config.toml
activation = "swiglu"
router_score = "softmax"
router_cosine_scale = 14.0
init_std_router = 0.0087
vocab_size = 2048
positions = "rope"
qk_norm = false
parallel_block = true
lr = 0.00524
beta2 = 0.95
final_lr_fraction = 0.0
doc_mask = true
steps = 4902
Below are experts of layer 2 (counted from 0) of a mixture-of-experts language model. Rows are named router (the router's row for the expert) and show model dimensions 0-159. Each number is 128 + 24 x the weight over its row's rms, rounded and kept within 0 to 255.
After each expert's rows: a language model's description of what the expert responds to. This comes from a sample of Wikipedia text that the model never trained on.

# expert 0
router [107 142 143 111 139 130 121 135 155 108 101 117 125 110 111 128 164 147 156 126 116 148 160 135 126  93  98 138 118 141 142 140 191 106 106 152 116 100 109 174  99 125 123 146 150 135 124 142 115 112 131 144 112 132  90 117  85  72 139  97 182 153 144 111 139 140 119 120 126  91 155 105 127 127  60 111 118 160  95 141 113 177 160  98 123 137 144 129 133 102 125 160 132 188 142 124 120 123 157 113 135 111 131 166  93 135 121 103 104 153 152 118 138 139 139  85 118 114 147 135  91 109 126 155  99  54 104  92 106  97 131 105 135 107 187 147 140 150 131 131 163 167 102 116 136 131 161 100 102 147 119 145 162 128 122 117 134 120 161 151]
It responds to: Prepositions and connectives

# expert 12
router [ 99 167  96 146  99 149 106 122 104 105 166 135  88 107 175 142 155  94 160 156 122 159  62 150 103 114  62  98 115  90 134 159 136 132 136 130 116  93 116 159 174 124 117 154 117 111 101 142 156  94 158 154 145 129 121 123 106  82 161 116 123  95 136 140 122 121  90  84  91 172 128 153 158 118 121 134 128 117 111 132 121 164 105 159 159 177 161 122 145 124 124 112 144 118 136 134 144 157 168 118 117 177 117 154 142 118 168 138 102 151 148 118 108 100 138 162 100 127 130 141 108 127 150 132 141 124 129 118 126 101 132 137 166 121 111 134 162 133 140 145  95 121 125 119 145 100 111 140 174 150 140 167 117 136 151 149 115 162 125 125]
It responds to: Noun suffixes and content nouns

# expert 24
router [ 96 150 134 101  99 135  99 101  93 103 102 163 136  85 116 155 157 148 128 124 135 142 134 144 112  85 131  97 148 155 164 129 190 106 103 144 110 105 108 146 125 142 104 124 155  82 140 183 109 106 162 133 132 106 128 124 122  94 148 137 145 110 118 106 123 159 155 124 140  97 157 151 170 118 122  94 127 125 120 146 159 156 146 139 152 124 160 103  97 113 137 104 160 185 118  61 101 143 139 130 139 149 124 125  94 148 158 115 127 140 108  89 110 138 122 123 124  94 130 131 120 128 114 150 114  78 159  50 108 110 157 136 161 134 120 108 106 141 105 146 127 109 146  97 131 128 153 115 130 107 143 146 106 142 125 128 134 180 144 167]
It responds to: Plural and adverb endings

# expert 21
router [167  57 131 160 153 105 136  69 157 111 156 139 162 163 138 146 108 154 155 158 150 112 142  79 138 160 111 140 112 132 140 125 137 175 170 123 115 158 125 157 112 140 114 107 126 107 106 124 103 134 139 123  89 140  98 126 132 111 174  95 146 104 157 129  82 132  97 148 125 154 124 126 119 137 117 118 130 129 116 104 124 121 149 114 115 114 100 102 176 128 118 162 127 136 111 122 113 133 126  95 102 168 131 102 142 135 137 122 115 138  71 114 135 114 112 179 109 141 127  94  68 118 130 112  90 144  72 133 177 126 109 152 152 134 144 135 142  73 121  91 121 105 122  88 108 156 139 164  90 129 116 101 129 127 129 140 120 136 126 139]
It responds to: Word-initial capitals and bytes

# expert 17
router [115 143 149  65 103 129 104 149 145 121  98 167 136  96  85 178 140 166 105  91 106 125 149 152 163 117 158  95 106 120 120 159 165 117  99 146  84 107 108 119  71 164 104 144 146 133  92 152 109 161 131 123 104 120 108 106 144 108  97 129 116 115 132 160 127 122 153 140 137 117 118 136 170 121  89  91 133 120 135 122 101 115 105 126 103  81 112  91 151 139 156 114 121 165 163 140 138 145 144 108 125  71 146 151 118 131 128  88 155  85 140 127 122 154 137  94 138 142 116 122 153 108  90 151  87 127 143 154 152 140 180 118 128 128 110 126  71 151 101 123 143 146 149 154 118 145 102 131 108 122 132 109 136  86 115 122 139 145 136 133]
It responds to: Infobox field and lead words

# expert 14
router [138 107 112 119  79 137 154 129 111  90 100 138 141 131 145 143 148  97  94 128 104  81  90 147 109 114 118 109 135 149 103 135 175 137 105 115 143 129  76 130 141 154 125 146 188 124 105 171 129 106 137 116 149 108  92 125 138 132 150 118 148  80  97 119 168 116 183 103 146 127 145 139 145 150 134  72 146 132  99 148 111 142 137 125 149 118 140 173 136 128 131 141 123 128 169 129 176 126 113 108 131 141  93 149 142 117 139 173 128 140 142 135 124 102 128 114 141 147 119 139 144  99 110 147 156  85 157  80  57 121 118 114 147 111 148 105 146 186 168 104  91  83 119 129 117 124 117 114 145 122 121 160 127 122 120 146 110 108 123 174]
It responds to: Initial capital letters

# expert 3
router [122 133  76 157 160 139 127 163 130 102  94 135 100 117 124 135 120 143 150 155 133 100 137 143 143 112 175 151 110 131 127 147 124 127 115 173 168 141 121 104 111 169  98 145 110 127 158 141 107  93 127 137 137 115 107  85 127 108 119 140 156 128 118 139 131  88 115 144 118 120 108 150 108 134 143 127 128 150 148 142 151 123 167 109 119 171  89 176 141 123 145  97 168 164  90 143 131 130 144  99 135 141  97  76 124 106 156 137 152 134 144  98 109 180 135 179 124 115  92 126 134 135 162 116 157  81 103 155 156 139  97 108 155 120 108 114 121 117 143 126  40 168 134 150  93 125 133 106 133 125 155 114 116 100 116 127 174  90 125 126]
It responds to: Possessives and name-initial syllables

# expert 20
router [137 144 137  98 104  94 175 139 172 121 176 133 162 164 173 112 141 137 128  84 112 118 127  91 101 142 137 141  90 129 171 121 105 129 117 133 194 133 101 143 145 121 144 155 113 133 112 133  94 121  79 120 107 103 113 170 111 143  86  57  75  85 124 109 144 156 146 109 153 113 144  92  93 123 141 148 133 111 128 153 133 114 121 142 129 128 139 143 162 136 129 143  68  88 104 119 101 122  64 141  93 102 160 119 151 155 134 140 139 129 117 127 130 113 131 159 130 107 104 103 121 122 131 117 150 178 109 116 120 110 133 102 143 149 163 134 161 136 131 102  93 131 130 126 120 110 135 136 131 131 109 137  90 150 158 136 125 104 125 107]
It responds to: Word-start letters and numbers

# expert 28
router [131 165 152 123 119 145 124 141 111 119 147 135  92 111 155 119 137 130 137 156 111 132 112  99 107 134  82 153 130 151 116 130 135 110 103 167 125 110  91 151 134 129  96 159 130 116 134 126 110 138 169 171 131 135  91 141  97 107 134 151 128  65 133  92 121 170  97 106 126 120 137 163 156 151  97 150 126 166 103 139 153 134 158  91 171 141 117 107  98 137 109 123 127 140 172 173 114 167 160 121 145 118 117 106 109 119 161 129 101 147  81 142  99  94 114 106  82 114 140 121 150 141 131 152 105  56 135 119  91 112 119 133 113 153  87 100 130 149 161 125  98 138 118 126 129 149 136 166 100  78 133 153 179 139 122  96 140 133 162 123]
It responds to: Verb endings and suffixes

# expert 29
router [101 139 130  85 123 140 128 199 142 136 143 121  83 124 109 104 123 113 117 176 114  97 131 155 136 101 102  96 149 165 172 119 105 131 129 144 135 101 127 123 153 143 138 107 154  97 125 120 140 164 149 161 119 189 122 157 132 137 112 127 126  80 171 148 149 131 139  97 127 125 146 133 144 103 109 112 153 125  71 156 131 158 141  83 195 150 122  83 122 112 161 140 140 139 119 116 129 147 162 115 147 112 133 156 113 129 175 152 127 148 125  89 120 132 157 113 100 103 120  90 117 126 112 125 140 105 127  89 158 101 129  92 116 109 136 112 131 136 153 151 168 128 163  91 132 151 174 122 148 118 133 134 155 180 107 133 105 161 132 127]
It responds to: Word completions and suffixes

# expert 8
router [124  88 128 158 147  98 125 155 121 150 131 109 136 121 107 135 159  75 146 107 144 109 134 132  86 111 163 147 122 141 104 140 145 125 119 134 143 128  96 173  64 139 100 169 163 106 111 141  89 109 157 110  88  92 101 102 137 127 149 135 125 133 127 124 145 146 119 178 130 109 132 106  91 136 126 101 148 117 104 103 154 115 149 160 146 131 147 110 123 100 130 111 158 138 158 107 104 104 150 126 116 150 128 150  96 144 163 135 160 134 139 111 125 154 106  88 103 110 144 156 112  85 159 155  78 125 146 112 152  98 136 139 150  95 134 137 148 165 162 125 155  87 119 116 163 138 169  95 142 163 123 118 154 155 120 175  79 112 164 158]
It responds to: Articles and determiners

# expert 9
router [116 126 158  69 154 135 132 117 154 150 123 160 127 113 105 139 121 140 169 120 138 134  97 137  83 114 103 104 122 128 127 119 178 134 103 111 116 117 109 138 128 141  98 122 156  88 125 155 130 139 170 178 100  77  93 104  98  89 132 114 148 111 118  89 140 160 124 140 149 119 154 114 153 105 108  84 127 136  80 111 138 125 157  77 161 126 141 126 134 116 132 112 122 184 183 117 106  91 143 101 128 105 148 103 101 161 120 107 114 141 126 135 112  88 143 115 102 137 133 115  89 101 111 159 148  92 154  81 137 102 123  87 146 120 156 102 121 161 128 119 111 148 133 144 155 143 169 142 112 102 142 155 162 145 146 127 171 117 150 132]
It responds to: Mid-word consonants and not

# expert 26
router [173 123 123 126 151  80 154 152 139  85 146 126 128  99  88 145  86  97 194 123 133 121 154 132 138 139 143 119 136 150 111 160 149  91 113 139 149 134 129 117 147 114  83 149 155 157 137 136 131 108 136 181 131 133 123 115  88 103 144 146 139 123 107 106  98 106 139 138 112  79 145 134 144 138 127 105 171 154  86 123 120 175 130  97 134 140 112  89 141 116 163 140 108 156 164  92 149  92 134 109 132 155 188 132 132 144 103 154 116 106 144 133 137 152 140 132  80 110 167  95 113 180 135 148 115 147 118 101 149  84 180 149 128 117 145 123 151 117 143 114 154 133 151 103 127  97 124 139 107 127 141 139 190 132 120 125 122 133 135  99]
It responds to: Heading markers and suffixes